{
  "n_layer": 12,
  "d_model": 128,
  "n_experts": 80,
  "experts_per_token": 4,
  "d_expert": 64,
  "d_shared_expert": 64,
  "activation": "swiglu",
  "moe_layers": [0, 1, 2, 3, 4, 5, 6, 7, 8, 9, 10, 11],
  "router_score": "sigmoid",
  "normalize_top_k": true,
  "routed_scale": 1.0,
  "balance_loss": 0.00857,
  "balance_bias": false,
  "n_groups": 4,
  "groups_per_token": 2,
  "init_std_router": 0.0108,
  "lr_router": 0.000865,
  "n_head": 4,
  "n_kv_head": 2,
  "head_dim": 32,
  "vocab_size": 8192,
  "norm": "rmsnorm",
  "norm_place": "pre",
  "norm_eps": 1e-06,
  "positions": "rope",
  "rope_base": 10000.0,
  "rope_fraction": 1.0,
  "qk_norm": true,
  "attn_scale": 0.177,
  "tie_embeddings": false,
  "parallel_block": false,
  "init": "uniform",
  "init_std_qkv": 0.038,
  "init_std_o": 0.0,
  "init_std_up": 0.038,
  "init_std_down": 0.0,
  "optimizer": "muon_variant",
  "lr": 0.00516,
  "lr_mult_o": 1.11,
  "beta1": 0.95,
  "lr_head": 0.0115,
  "warmup_steps": 132,
  "schedule": "cos",
  "final_lr_fraction": 0.1,
  "batch_tokens": [65536, 131072],
  "seq_len": 256,
  "doc_mask": false,
  "train_tokens": 682000000,
  "steps": 7431,
  "dataset": "wikipedia_en"
}
Below are experts of layer 9 (counted from 0) of a mixture-of-experts language model. Rows are named router (the router's row for the expert), gate (a neuron's input weights, with its number), up (a neuron's input weights, with its number) and show model dimensions 0-127. Each number is 128 + 32 x the weight over its row's rms, rounded and kept within 0 to 255. Numbers have three digits each.
After each expert's rows: a language model's description of what the expert responds to. This comes from a sample of Wikipedia text that the model never trained on.

# expert 50
router:167115094064197110142128138154214124121134114130114095097135094148097132114131135067128170159130152127126124142130134123142137153124133097132150132117168050104116101135079148107150109129161115174162154083147108088119220168103142087145193140131149094118113121170106137159135112051094094150191116109049118105126104127059137129114161172121153100164137132100086121158162036158079132091145
gate0:118113129158156152101132102108155148116164142149152112146100144169073128171193123089101139127120120141154161137108158158149150118055151172087105185153115183068088103163120173081111104063166111146094127118132169094170128138153097080197125119093159091136103138119132099185150047072111089110129176116083154094155141184180128105135107154152147119219166120127106142138165100148126114078140
up0:128111163106147112100186180140171137145112080147103122070093099181174103127116122109150112102144135130122082117182097058081219181137153108089139104115134125166110109125077108096157105092150116154130063134129166135099134105166109100094145118145108103079096070128080127124148151129126097153179077118139147112149117156161144093130161159170140153102144185165064033150147132131172092179105
gate1:143111140082157158097048145180121135102178121126076156117082061157138140133108133105098172120105114164049115154123158115123192162083089109118094164108132129132091167115157133104135158105066098099069103109131140018133141141125124124157097110144138175109125091110117138192109093078093140102141113116096102121117112079082130130095117107174136147137152127062100160144181085064116155119165
up1:181162191103132079149113126122082082123132157059075151140085131143135203132101125166140108159103149096143147123176108089097137067164094137128154155112132098144082169166175181147107107163167125126140101071096130134072163146149143115159173156109125165132101116125110152103142147120123094173076130096135122124146147049157105141111130117161049136097158161094068105076131093131087128103205
gate2:113130090148159112110105116117095096092154098098135135175170128069089124142149124078188096037116112159141118099128090118156084126178137066114120123093164157087129124144116141122190101122133094160149148149123129203138210136124138191168127118138125161107137092184082115174183156142131058134104121144114199094186145141124117146110078112140131151178110158075123161167141083073113140143111
up2:113145149117127137107106152174154117085131147117117134103078176167115179150075132140102130137157122122152160154105079112106156085142142124120097075131115130155171206143139144121077102067065140116118105165138149096076072083093119082165173148072130129170091170059111135152140162153154077126118131145112115153120092129076103151150121134078101109118156047211137061111105165153094186115120
Closing brackets and quotes. Closing parentheses, quotes, commas and percent signs after numbers or titles, as in (1995), (446 ft), or 188(4) in birth dates.

# expert 39
router:167093076117199063102119129124191091096144154142141099142114106129050112110165187099131129115114156157083146050131122141141112122136144133161137115120166138135166091140099142075131119107189116175136153067155120087107170136127142103181134192170143063121080071097151144177147127130091124129126107093099131104165111090151110102096127163106094071146140169101110125153181071095087174094116
gate1:115224131163137126140124093162123177156177111167133120143157116136182102138181142148135174119155091166130066133056160130161165066113136091111138155102145083123139085103106031125179105131130115111150120109147122149105145078141097138109180158134091095095111126141128093145140128105103148150121133150119219093173139122120112107174095115133155126086146139048086155099146177147081137177072
up1:156122158099084067115085096132123091110115130154107129141126182161156171156158130139104081101158144108133104182141160166070147118207194129152202132158156146139124134144175167157120131057116089046100187132127069101189123138153096094102135134094148090161141110145046141111157154065155122094118091168135115188115149137114149129163146121159130140125111163171108110174144144143130138167159
gate2:133090130089142129091116176133119153134174136135156111101153172145118062126166137120181172084165176145162074117196155117145131130125116164164143134148170140100105071197105110116097145134109089053155135084143126200142081145139168139131135085168079108139165091133160141202186139146092178173171176112125121141160078083134136132142107119171075118085077146095131099130124132157122137181155
up2:101082157133102123140137156098099078162163089117097154138211149068135124087089145125095149171124113178129062108083106082120114147178163106165136154163175102105167146174204097096187083126046101186150067113135143138165141139141171134160111131127144184132126134112148132141141124143145092075133108172089107173109121142135106161156153170154136110189150090142139177130119115136164084083106
gate3:074094125120141083121137105136095162193119099115193144152079111161099057112165148099101110144088209128111120158062150152123155126126148107133120159157162162171090141119198195111146134070120139178106129103125125159121057159121108119117163144138114157182143125167171189134227151126097124084089117130105110134155155140174179135186151178133112157101130137100167126137093141156130146141134
up3:100174100121169080174089070121147144132106123094165183126092067145129126136135158149156156102114114138146094157126119075145093085125141117096177103127053065069162134122088115141157100098186150118088098064173148161136135147184142099135139129132148078134062113130135167154182151153133106087061173104140079083106076110114105170106146158143140135083164103158107138125132065123171097096108
Adjectives before nouns. Descriptive adjectives and adjective endings before a noun, such as American, local, political, Civil War, creative shifts, tribal assembly.

# expert 47
router:126090065080186113083107115094176061097142120090137079103119121171138094137112173113169137150122154102112085117118104138142083078124182131196122054122178113152143132165093155066145150140135162177099123109111080140096205175119165119118124138151087115091082075158135167148103127091122093104172111123094123102187131118069127097116155105137113142117106147098075095149185120096098161145097
gate8:127141073101159107090137140132067145172124230173118124127104122139141074095146101150158127121154082074117164136172105168134092192150157121112141145107118113090121144099076143137211178131190138120106141095148127118098137106151148125074136073142088132154120106128120132060171116150142164197048152121181150138135174133122147087106162156139140109124115167155077172162116136163170167152090
up8:128116066125070104153185132145085172116114081119141130148169143185051169126091121063115143147127148139125189170109106122081142100122141161117091155170178124131077152145122167078084062155099113121168132152117153145082144131122137131093163154073135113133167169120109108172133165118107124067108126087140087133032166188140136176149096123139148130121125093126116113106100157074135101060152
gate9:143100122113097067129114121094143140136133122112107139135115143150130154133174078132070124151107028106111152124120092110128117128162149102147100161127105112123092133096112142187142148114156136156103122173154087115104174093146187162138173152124107120151190186168086158177122134121165088087122130145115121139148154194143156119116107178123170188106147177108165139050082158144025110112047
up9:149123175151098146135099125130140103132186120121084088134147133171115159100081194168086096127205181189161048111158136098135133107093082198128190146118154150150112123187087113112131104123107114115155166132122143136137101120160090105144117108136139154127153135106181071144152115168045110143172113138121177092095126085105085154170094085104082073143159161088123114161166132118165172159134
gate10:155074124140146157141117091130119116101179187125128112057116169109154150083164134126073130054169138099148083135108152095151118110127162110150125158136075094088152118093181102158162137110137128168102176143078072082176144100111147093075185114149171181081168082114109101152080109064119133159120130099143163170096148116172140172159106108125078155129077099108078168125121088156143133090160
up10:134137108164069120157110103086065124072141160106133076104158186120165170125154178114076163059057172094117141136144131106101161122124159129125116137193093113096108124154092147146146167117093160134123160130155130113204119138144125130068112101165145136140140217126083063175132159105124174160128173172108139169112111120138187174121113131106091076124082187098150126136089127134151124107166
Spaces before numbers. Standalone space tokens before years, dates or table figures, such as Born: August 18 or from 1950 to 1955, and before words in species lists.

# expert 26
router:137106133094124124110134149092118123097140181148161116137119116197081094147147137075079137185120161127127119086098109124194101116125138088192144109138184100191144089140111146068136100168174139145118162150145070073118170160080118101163143128154118083156095113133105154124101164087125086169144141094124104133147145155098094074105096121079141140137145172100101114208144100099060195114059
gate3:119101085112119126176181186093096175135163143100174159143117134084023111118164072050104116098137108065152117133105161120144137110133137057117098109156190089147103087106082098158091105108108113179116119096100135147179132124162140115115053096152133157136152129146129097143088096123136148174136180155166108193105095124138120149114118101112111106093153134107059135152133089098074093112155
up3:101115095124126124135121181141134136207095079115140119137160098117106076110122074094115110096150087114119144147150130153104183105070123140113081114134146104127078130116065108140037088110105116160082123157126139176127136056130161135181101113142118083102088188084143110167131136135065075138199203157168148143085121139144125175109123101119173104108174159078105127166147142098116169112170
gate4:123100178101145085096110122093161135107178139146116153090113125150106047154116104079181190122138167109125175140102119149079131126134134090153125158138128121187108138075139146097096127089148090079080125112126105197151148090102099088134176125176145081131153147126101152162106150171123152093173148128132189079082193115178109118131090143195125138119153121106153035173110112120156071121099
up4:092141160127121041107131141096126145115133181131120173118027124130174073151126041120221155131161161125104173105141127145105121148108096105178122112137157166117132136135137177122110093121101105105105088113141162164096093075100119070110139151209125085157174127108121162142114148145092151143116089153126143069148087106115147106107103142131164106059137093114102067125156145134146121165070
gate5:150143113204083143127169093125160054101127101184125073110110177111141121205163166147095155157098138168090162115153124153079132102063178109112172103101151134141121125131132168089144097052157182136126148153125067136143175155134139144144175126109168109154101175115146134151098111129092151128131173093123129184148125108214109047127176126132145158122112151128108115127118098098114156188101
up5:190139102094138147123142124131156101122118096147138083053066235097135163145159139167089167217145139082158191145166130160198154111137127137101133155123154132141112075123178177087104117096172139097146172179157062152096135163096153118106141114130155090126112130126112145073135100132114162112102168127155078112110095111148128093136191152094139161095143146170144108147130115093177130153158
Digits inside numbers. Single digits inside years, dates and measurements, especially the third digit of years, as in 20(1)2, 19(9)2, 3(7)°.

# expert 34
router:177119125104168095100104110116187083082124109132154081088087115154046069074122155084151183132093144156073126084099077142156107109169160138194137132136165115167174115153117156097156111130160128157153143078155112046119134164093148082140125165136134083121068137131118156162157160118089117142115145118052114088188108109144102142086127155116125097124140156089067133152117076099145146105120
gate1:138138166039150167106083101115156124144142124118096110124108103124139115156138124124157130120124164124091097139124103113125112064099118046149098083140160094123141074188098161148163056113131155141123189102130174164098123162058139100138111114158133098134098102104102147185082088198138135144184120075122191133106097121147138096081063151092086152144171115136106097107092128093167056144115
up1:129099130110109108143095053102160166124174101102161108119077119121178118120153154066111151174127136129119129118152124099157143167180165120111111067127120108125111134072165102180133024085163110065116122088097128144148158146130143109105070120159147138112146113142087119122146129142135050125130110111115120131115163101148144189132152127197104094208157178107166113153222113092176156114114
gate2:205119135113127072183068154111197053146123145073161122082130132125162119153102148167163125108133140084196131128143094105104108116115123199113137115114159089130131125092161123074095174133100051105148080137118206123114108036138120141125147143176089155150129153155162130157104131145108064110150107126100148119137124086150088109135142132097131173138074138163081151129128197123122134089144
up2:078113099164170156152122092123080155136119152130109185089147179090150108145148123145154117137118116135079124126153121140118159165014102083094121086168115144161153154098105160144057125138182086131145146132117060169167077150165119156083123158125154145124077151084167082168134121146132081196172153157163153104114101103073161114150132119124098132142096141063174128122142178084145117145175
gate3:184201124089144114107068159130163118114071144127121160111110122119106118182131093080159113116092073115150108086138082197118076126141108107199120095182084154176152150161102138168151190162125144120121114134133133149087067103118058095167175101096155127143137106159152056097219117137172143124109112127124146055124132093118137122113104129148175135112132126143120132126150117132172180088162
up3:154081132123151116140148134138115073055076091154157088092107128126151131140132057120198116154115115099176113150137142127086147140143115106177159114085120205116105096069104084096187130114138079169151082152093111131093084182181082098185099134109111123127086077146142157073163125155135118153114121117130137102120171168111071118157122100168146096139118116204092133093104068100144177127143
Determiners, adjectives, participles. Articles, possessives and adjectives before nouns, such as the, its, large, traditional, and past-participle endings such as decorated, vacated, stained.

# expert 35
router:112114151089173126087090145118172119157156117063143103097080103176063131113140124061152111125098149127074081111177111138193127098172144097160120122128169129185127132154124163116111158119216140122139129113141125060115162172103168096112198148170114116065121089131059154173121155109135119143142086134104123129221119155112135135123127179175107089118144179120074112125117144115099168119112
gate2:100082100138127135143062128106106149105069208115137177102141161213097116103169080179139132131149106173098122128117119159177102118144122147076070145093117141124084093107115152112085109095109080104138100120161157096148133161118154140153105161093107135077105145130127149124097171120188107100133208124154096175110183134106165078099131124200079112166175148089123147143076144172144149110086
up2:114131129122115118153176201172117135145101047088139183122121114084160127107063168067114117049126129130112134117116112127087069142195188121166117121136123177136182142120096137116151137126095113098141148171127094222136176108139115081154208115156123141135156140121130128147162138096112142099151113140130155119110147174155120174151113123100132166060150078164163061146116151109160084081119
gate3:130142129171122056086149054089106101108139144097145064118116104175125135112123148130145091136114181086090107108182113135121170103158184098152128100091132179092179119195145132099111123158113189075115146169074146140130127126120100107113143185140149090103115095156122146161128162100175169192139132210212128106165125156116116104151107124120158099086122106132116159149157173190111084091126
up3:080143143136096110110048131176146142124096132152119152164109047143115130138100147112179082099113078103109160146103168104128081149137130117139112127094163158142163112202164124165148165192123138153228159094111136113126057122146106098149109148160136121130084111098185054142120136129137163102183089115157163119166137118140125166153136120128146143087114097172115108165049086160112081114077
gate4:109170157100128094097076130147108161087141146126137100050149138133142115166119156145182130158136190114117096116146108162143166139114127158136160148160135163106146081144085112072129148067122133060144184145117137105093117109112184118186165141089158164101181214126103191164125135084119117083135091088127081138088108100085147037136163088162147086117127138149189126082143125112125141129174
up4:169080110166103106142114118154068136094129091087152095068109118169072129058125132159079109107127130132137093140130146153151138134087157103112107162070138138098107157106224097096170128078105168166126126093141087147134122142084105183063147139174105109121150189105124133136128178102140037112134122168092097189116109138142171145155126119146146138148160189163120126085128155135076183098101
Articles and quantifiers. Articles and determiners opening a noun phrase, such as a, an, the, some, any, no, and sentence-initial More followed by than.

# expert 21
router:144118125136126148118167148133144117097156164146170131122103117144072079109135134058109111181065151161100055126084100147179102132126141081155137104123162107133180123141082129058127114139145164111130173118139052131135164148057148106121168141156116135137095125117084141156076142063073122139130122146107123146128148147076098124084098158104109126103120194077093127222151128124076199108081
gate3:141130120114176073160124121167133188098132180126071101114099162114126097090163122071169077121173184112085119157106090171155125140144103099095143113096098064167110189092137100153101127033160116116121185138083139101160142145130102114136180062141094108163083119113207102165072091142119108092106117134137167144150123153096126098110143091120144107106079168111109144163092099129114119096079
up3:152146118169131139091167106060122188138118135171101082131086113114206109131155115170142131164147125135119145129148106117140074109143110149148167146156118221110173125114112157139125165090127200136098143054103131112138108102155090072140119136178086120220080134183071177130151091168148163076110118111112122136199122099122160134120154143126105152181143116101150120139188092142172103115102
gate4:129117073094122173070123150076116151166159166103134095094174107155130122146183157138083150142101119124170112187083135114120114122153156138174184099130134115059082134158158148143148112073156077140134153171131070179128128074160172136090076109077155145069161130144072110167170107114101097129102102143128091105157150142160187127083056155143135067119162109104125105179164165118143139101114
up4:140143107107125080116147107120089131126076087144121102122151120168082129103037111149138135159159063148085153121147116159201134186155085153067112138133136164180097131107147174153158154110063123083162125152139131123068154171121143088163157093087108111159133100114150193104102123140117150109165133159110215056108141117121115169128202143112132127105150134189118078088125154107121172124170
gate5:110159135132130129099183090162105175036175124108160137152078171128085136120136148087105106093157147098117062122091062142143141138064131105121151092126161128121167120074134140200136105142143088098148105126167202100168148099166104119083133177092134073159171144132192096166160131149170133128126124113109120178155113176078132129090127105145160061072160115114100157160102101157121159138149
up5:180125118092135104175174212108180146169112120153148100085168050110163156146143065100117181110104138182074168083117096166109173144099136097133079113125078151172089127100099084164127126104164120140139132149096130145102174131094145137147154110098217172136114120150179107129129124133125102132109095133138107108109107034122132135103117059141150150135091128111180125151126162080119092140080
Digits. Single digits in numbers, scores, times and dates, especially in tables, such as 3:06, December 12, 2013.

# expert 41
router:134065067115161125075114120125161071105128120085152059095081137188148088113093151094154110169147168101122082118135106100131131101089161140177144044083182075166163117130126171039147134120137157189105117122111115137075215148122133100121136135152105105088110099179113173152135121103116079084165125116126111092160118110078134112118148124134112125111137150106122101131168132085121193122091
gate8:216076109107109105131067094180125131094188165148127170140123129092109078167115108062169206082192088147172141142100141070103147112069159125056128098142138157124140139137115133115068151143079102145132179109113111103153121103172108122160138097066110127124096092146167121135107141135126098153135126215134168081083111131080094088100114132129096127170131122116095156137115121117158153167138
up8:186135126150166156105106107132134109188177139180137131136098144189161094145125148094147146079067100096130081125136099099096106213103136178097105092129117141128128091114160149092154129079099159097140135182192092148151102108108124127178133103118194161122134107105117138101093132124100070137097177151098154185061192105084088122137124143141128120136175176069092169163155092106179134144100
gate9:131136149063124120159130083138165099134124109138128117110156136207111077070172180166122089105184151100051145161055170086153097114183123128191153154130105143110058085130155129118140154114159176086118141192081113122168139094152115078162117128132151135098097101125071089141093110084132076138151159135119123170210121144176102103150140139153155102097164145154162142128142115144162123101109
up9:105118115140093129152104148095114171187141187123111172167132145089130128129108117061163082172175077079117117176101104086152085166103120114140137161145073136103146171139143080116116108183104122130152116104112143119127160170081143124111159146152095129095172142118134170030144130134168162149136070176118113100118103186120192139074124107149104071175141029132140139112099119086082129124151
gate10:152127139092108138113143145127103157162111118096176149163152165132092094155089152155143146105129161149099120099138135128148193151084154133084099131130101164170131098082138146120137110120069098146139133121133170168108115100084158146135102096172141157070067119144053153162168126166077105160084236112141081148126075103161134153116185171089137177194149155127123100149168172139169141061084
up10:075109109144119158192130120179184150105140165126102108151133144137121166184104168192176115104092148135180105110087117074077116126102121133097097150116212116093117170155071163065124127137098123087149126111161138165129116110137107129152140137162120141104130156106130062127110164113142123138167051130119153055162131189072150164104083136189088114145092110111111104144141055068130144127157
Spaces and re- prefix. Bare space tokens before words or numbers, often in tables or lists, plus the prefix re- or dis- starting verbs like reopened or reinventing.

# expert 60
router:145125111122176127061151118130220120134159144117227129140073115130070113118172179057119123113062115114083087096141088113169117135166108084198148110144136119125178128130066134135191152127143164187098156078100108107087183163128119093171094147137101131087124116168129149136133109062124109127119121138105125118173114116105134098107173147129123123117216129134129108155146149096114160088130
gate3:162101115096136161136109049167090172085109131132117102178086088136154125081171202095081128172098115051113122143086077120130164145191134155143143073087063165150195156111207129090127143168120132117181117135152148111188116116135087164099140097147096130119069110166154120134138121145152118074088140056120127117098107126091077118147148100098114138127116166123116142128135107136144132107181
up3:178172143133161135132123132145136166098243152112211127095081149051110142135119100140129174166106128164148079086107131119101094032103125114127109134104112132074128078068137170166138119132188161170138111148140129153165143124089098133053129139096123132124122145099153121141127154163073180138131150165172139141162087101132151130142134159189101158144154147100102097197126148137162115151140
gate4:104080165134165106096124133122198161099129099143177139123126114181138061094193190087135101140084141154140148224134109128126169149139108117106138118041141143145170122085129076124171157103103088162126066122151099130137154116097167102154085128107092115192142110131151131071121136097110123155085102146083131127109136148094104081128100148162114191158138176080118166105094121114154155124200
up4:144102121165114150167104125147089080133177118141113130119112096122176136167154112126068097106121162190154174136131060128102130155074140184130116101147062140169149078176134104148106136107129164137183104147097100092174104101139145125197104142064144121143112115118125121075085171112208158101081103121096086126108076112074101161116150136141147131097179153107172127181122165120111131161038
gate5:148127139129171110164095100095100148097188078091158086151065135153082081096156126129140157148136088139118126101121086146138163165136093121160119051065126137113134156104124103112147092085169134119143110116112122130137171099106142139135064183121132130207124125161066052133122083139155163095126154098139067098135183160096097126181165170151111136160112102163154073111056068144118152157123
up5:168182117152131112149100107113208087149156126151115113130145102180125158131140211130101096087122076134094110103125115112125130083137121129131131053099112150116154178144168104179141146113183124135117096117129133114123122125116145145108187161162130132069071105091178043198148139175174147058155122166105138092134112130114112180136199142101075095076135098149173095112111150150093147165155
Table cell spaces. Blank spaces and short cell entries after a pipe in tables, such as Yes, Notes, Won, Uncredited, and minus signs.

# expert 13
router:144119127178170088122183139143134053069166138133094161135114097147066107099162129073138157110108152118107121105180136156097079149102139113096121075122150062136173125133047148069117156094150130137136139119134091139096165183080168104184150154152123135089096099152125120171123099104099093108184064108097146131175090108122125164142121129099130085109141130073074145213120131089108148088117
gate4:142106159108145121099106129104158145117130110163109180114111118135139134210100187103151115176158094119104095170127047148121095093142197121126147098130150071023093124124078164131151153085130119089111148135108113119194106120094127141114095121156083102164152171123146155166109133202150136135135157117154193170122126171118095193161095102128159170103108173139072115154185104108122170115106
up4:141112146104130126132130165129137195044126094099069118127096171092128099160126110152151116118142159074123082136089159139216118102160144125160163102123101116066122158104100115149179081086165105070169123106131108165141143172140064160082081110138094068098164093107148153109144173128088136119099145084184130137151199105102121085157160124133079109140180131143079173169183144130128129134120
gate5:126097097125107136169114121098117134123136141139107135129122156105137145129189136128128109139108098137173138162080184080150158090099120064117105100164135145141167082175096138057112152099105085198152088150163111134030158089097039116108108120191072117129135177081088150121179146125087137127145126169156185040091121129104167089125114102113145127133121129087106145089180113134130124154168
up5:134139082109131133099147194133138165119179133181138124216189140122178207129121138203150132164113145216100069106128168093234133110117162149150140128124119112125123073180172131141105159131145160132104148142093147116130133109112157127151127092136134188142122133156130123148073150170150101170113177090146131099138112064074155132126099148144117145082120194125107112117138182123100120146146
gate6:109129158164148095138141158165089079118173128133095154149121160119092143081077121098161124075099122091085128093167122159086094169118154098095090104177170026113165141120061137096113132141155089134118114126146110162093159113115169116201152145160141113087068101197173063112084115126110097144110087091117147152098119094101113140144131176172081139150123130078105152150121115110060111167098
up6:107114129148155112176127152079133057177091170175076116115104175102131138077107143126165098109125103182089124099133171123093147192102139126026072133135151079103207098140104187073099169092123108126087122089175157173114147123093163072126130117123122137139088130170148106104090119139097087146137131099156161164093124123134178158171161163135128130177119137111142123189157129101088105128108
Surname and place endings. Final word pieces of surnames and place names, such as -ville, -ford, -shire, -ington, -berg, -ić, plus Johnson, Miller.

# expert 0
router:137092104121138127137123137134224131089188068100193141114066125082053080102143147105135120068121139113101091118150106130175093142153165086165124093103169116133146125140137125127146148131160186170120117106140108072150169166085135059166100148114084103120138114140082172148149063102143139103114069139108081106148101156088121112065126151092160135085172168135118152158163075124111151087136
gate4:134128145151163122095066143111137136113124108118097139104123126158093137111096135104148097088137088062149062118174136068113130132138143119150194131065096134157191138071149164160173123166181070195166164169131120108191125105150108146177148098066090084125116092122074147134168104097113134158100127174132106135106149151112135166134177148137088139094063116072139108143158134161207168133123
up4:073112147125139125145170142110083091117144128143109151042134147169128091082140186163160058129107157126136171109115137124093082154135213159132116098133090092126125108146196146084144136119141185106102082168135155140080092098061144158092122135172188204096129099113155210136121157074148136134070119140093146146102152091122171105130158176152152123140170141179134130114099143141138140161134
gate5:096126157129116152133126096105098108105136145122154129120160106157034151065161107098121167122131184124088094138137132108126065182129203154171096125173115109118167141097113125167117121134119150092153119184130138083114080108117163073150104165143157099109165157104122123152134090111167152112156126189109076098142063119053123137118180124054191152177142167115153168097175086089133160160117
up5:162106094102102072133038166132163126085126103123078129167127141102176160208088141118128142211091139091137156130114134159165196152124107172141103122111110166101100127148121140134146111119153127156138161106114209102156127141129149144121118108065124118136083096124162118090156140158057094204101127051110117151145164098131113155105108061102151098134107122109102059146113105171133166124162
gate6:064108094077173141145097143141158130070159122111182115210127086093092084107061158116183103113122103151088156157159110111087116115133152126139165095095096084108107106127068134103126116177079084121139085105116126133144122148152089100126066147116144128149126145152111157064058123117123124076094137161082120107115093091076079098134124069130066123099065083076132138132119094089136155107125
up6:166102110140077110197104152141137167093168156067113153137110112124150075165075133121136120070138181164115136151133082119134107097100139116113088130099095168148122189129099128114129111121152121159172130128089151077129172115107063103156110118111114131124099129088095156159071071138028098071146207153082132152109130110180134154116078127112154092137168162163108140116117071060117163149097
Table header words. Column headers and cell words in sports and election tables, such as Apps, Goals, Votes, Total, Pld, plus some suffix pieces.

# expert 14
router:118116118163150095118128131121137070075165106139166119075118089141056098124110133095147148127097114107094079132120139155126138149154117125113164129121119066102166113140074114089182116110115151200108179158194078111115140142094143089187115145156149057080110086177102146149151147100074150129191078101085126099128102106110129132131112116139108146101184157059075098152123077069100184102099
gate0:168101157122136140089171116072138145172123139117081138128117116162125088133124069149081102171127050134096117168111145119135123180112119060055088077149126075098124102160063132124151107128069160099117126119105106099154109169140150125155107104131147072136140139103127098137100159113129148122122174128166150174113165137140137106187113183191092085088088146069073100106116142060056163102109
up0:106181130148170100132140129107064075161074156120083087118076113199182145097130111127159132105131127085072071153086168126125155162143077127127110054111125157122130092095093179150130135173116141178134137117178114151129125177159144116141129121083111103109136124131101107094159110141140150138097135127108119164098174125154202120064159097094142117107186183149069092102125158071050117097127
gate1:162136106144131173119148183154149102116178140099158164086109131132120179171159148137147130155118168130171146102132117116121136083148138113174142086088109127121168131145124120130165168116116155128163107193158072179113109203144110142075161094157146176117136163139119039135159229113066195120132140103107142157112108080169135106158155138169090143165191139110085116068136076152125113121085
up1:153126102126062167111178137080167171130134084120156127176097103072198098104111116092079105098083116140132098152106079155141125135086083140129118110141162116142157104114107113115133166149156101155145121091085196201073158118095083142140130128174092177074153141121112137079139097157125177120150131099086120188158199118174154094065145143117156184121139109171135161128158129187123101100154
gate2:123077062061158113136126100095111111167108102138160154123108156085127101111116127170089125115184110173165045099184142189144173098175108116104208093125055181175141149090128088132145116105133154132105202118194120132167101128124138113149104133116168129124059169153122111147127104135111112096135125116150125109110157128114144115210129158153114071119128153153118140084132082140144152054131
up2:109088089076170088174153181143131120179073102136172097190095100111157126056131114157105132089151084139183141153200144155119147144094108076179195142137117153124108139126070125176140132138139093141088173135142133084092114099157137119145134134130166106090065024107117105150163101146199130158151148095154137107087167131186153143154097152135122111105122148124096160113121089128150118101107
Second word pieces and compass words. Plural s, ing and later pieces of compound names, plus direction words and nouns like South, north, Green, out, Small.

# expert 25
router:150103115120180085103132143109190120135126109101109103114106112143085104077155143094150146146110186098097106109157105150181119096124136090195150104100144117157183138164086144080121123142201103149122156078127120127116166163096147096102174154147143079065084085127124127183202148138133146150115136102094123117199128108140088102105144168136084079108119190091048152143169084135096168075115
gate1:106215081127099111120149172079083128109109131107118080057128071126073126110076117100158106115102183118079203166135087089138149075155151166137143062051119147149134113142152127183100139111172138109146149135161105131099120124121144085153172178119146152130102084127151129119136140080121170111141159121074147148124127117123106093130187116105170106106064099138114041123099097149075126132119
up1:125120105117106141209120109097182121063163127151157127107139099130203107161132166097099116149108079203175164142161102180181111116151132134117121132164158088199142088114101095110045122122124104109100117091116128142158149176134136123099107143138156089146116152107115122181116118119093110080179166053115183135066111125162117145127096145196128122146199201126097144132126151150137113125092
gate2:101124049086148155122147194153114117112108123095174104138213089108108133116185110159185160127132132158134187073128126159093119118183095106157122111155150045140142152106141111147108166142101123072164128098119127143081155129169082115183127117090137043168089127064150113124124120134107117087182190132119119112123121159062145112124175139076109113098138108143144107110128163092149178120080
up2:095171106136181135110044100117167097060122165131097125125151113163148101105078097090155131158072123109126112194133089168108140167134098159110144129095165104104104216090166134079130170103065130112120125109157142200085113119113131120173134101128103152137129138135135112089109207096076151089102132137122082105111129112186145077113146114196150108128162114180166110120171081139087103146130
gate3:201154103112194133121151129142105139195140197141147103081088195163099116135110128098136080117147175085101106132146132127098147152121150120177146139144091108133130108164091125153167054159147154158186144066097111126136121179183120142139168145111087099114138132069162062085142146087105138124083127092104137069125137164190089136121177117112048100144166146099142155145086099112126153118093
up3:126104140166023126143126137103155142136110102178130144200160040119141128115142119113135157118094055167074182144062193122149052123102112121150135136121173136115109114079112106112118125133148065197100089133083141109120131110110079135109173116138162094166119158169162147156121080133153124131120067194110118116120128125102119054114084182159110142090103084133124129112139102151133131130150
Determiners before nouns. Articles and possessives before a noun phrase, like a, his, their, her, new, and the colon after Occupation or award labels like Best.

# expert 40
router:164099107158136141110109156140161153127168135119158124148115146184097081119080166049164149140111147152125084112120093099167124148114141084169127074086149110126183131149103182097134159160141188121131142076213126116138155203030188090148144137114124120074106117121154148147124170074125071137192094155118133138129146179093129065117126142124158117112155172078116126162144137102121154128084
gate0:149061111130139111138155105132086122129141110085176090148219148116108142116094094062122101166092177134126122099073131180080092062117173158085139148098105134098109146121151113170164131131103179091119159141142112186119123121122185142076150153189157109159139157141160149095104138089073113127127118129089222138147106136176093148121100164100080190132089178126112164095128171148113106133149
up0:126181109163149149097163180097108128074107115169104170141135083140131136115137157109162144122142101119106126182187146132139226127127168098202107144153121148172126124133079156096128103124127117157093110162137117060113084094136082104140100102123093123108097081117151126137184199081117138122151156152180098120096143176108097116172157150095143135146179105143080098188173093159186073185122
gate1:105094148182079142147071074149143104132157141108125119140120155137097148136157143108111142131105146108174019103121131106107136139105157211077125129116093085107195157071152144152090166120095120101129090074169144143193100092108129111123179168112162143094167140130068119087148124073156097127160138194068175133127127150123186097156192125146114128102163116136141159153158074141136138152106
up1:123120156167125119084088147190129113133146141145142133152108136152165134119124110063164137111187061167069107154131148094172098075185117135061108127134073147105105185163130151077171098084109104120135171133109133110192163155067114122145160121234155117167147106123161118152080142130111093084166153095133175105098113130098148107156145156134111195099115094132083121142159128100121113135197
gate2:118177145162120141145085112105183124089101081115115116110195129120146111084190138111123183129167193047147095098123165154140113131121080105120130113093216080082164118203105128119187134141127148085181141154100144106090091157066188151143095113089130099096197111120106128110125122104158148162073105163147134125154153101137130115126132127142172133107143200099125132105150097156138132182155
up2:122079109114130124091119151114081101107152154111125134175058083141136143178128151131085168171080104168167122150126065122149165118115138129151131124155155127126125085109084101214109114121126107158066162072116128092115174131099177104100150144160170129177142143143118174123130119151159061188177182087183080100094103147132173116171087134147132126165146047165084157163147135172105141132158
Leading digits in lists. First digit of a number in tables, lists and scores, especially 1, as in 1984 or 16, and spaces before numbers.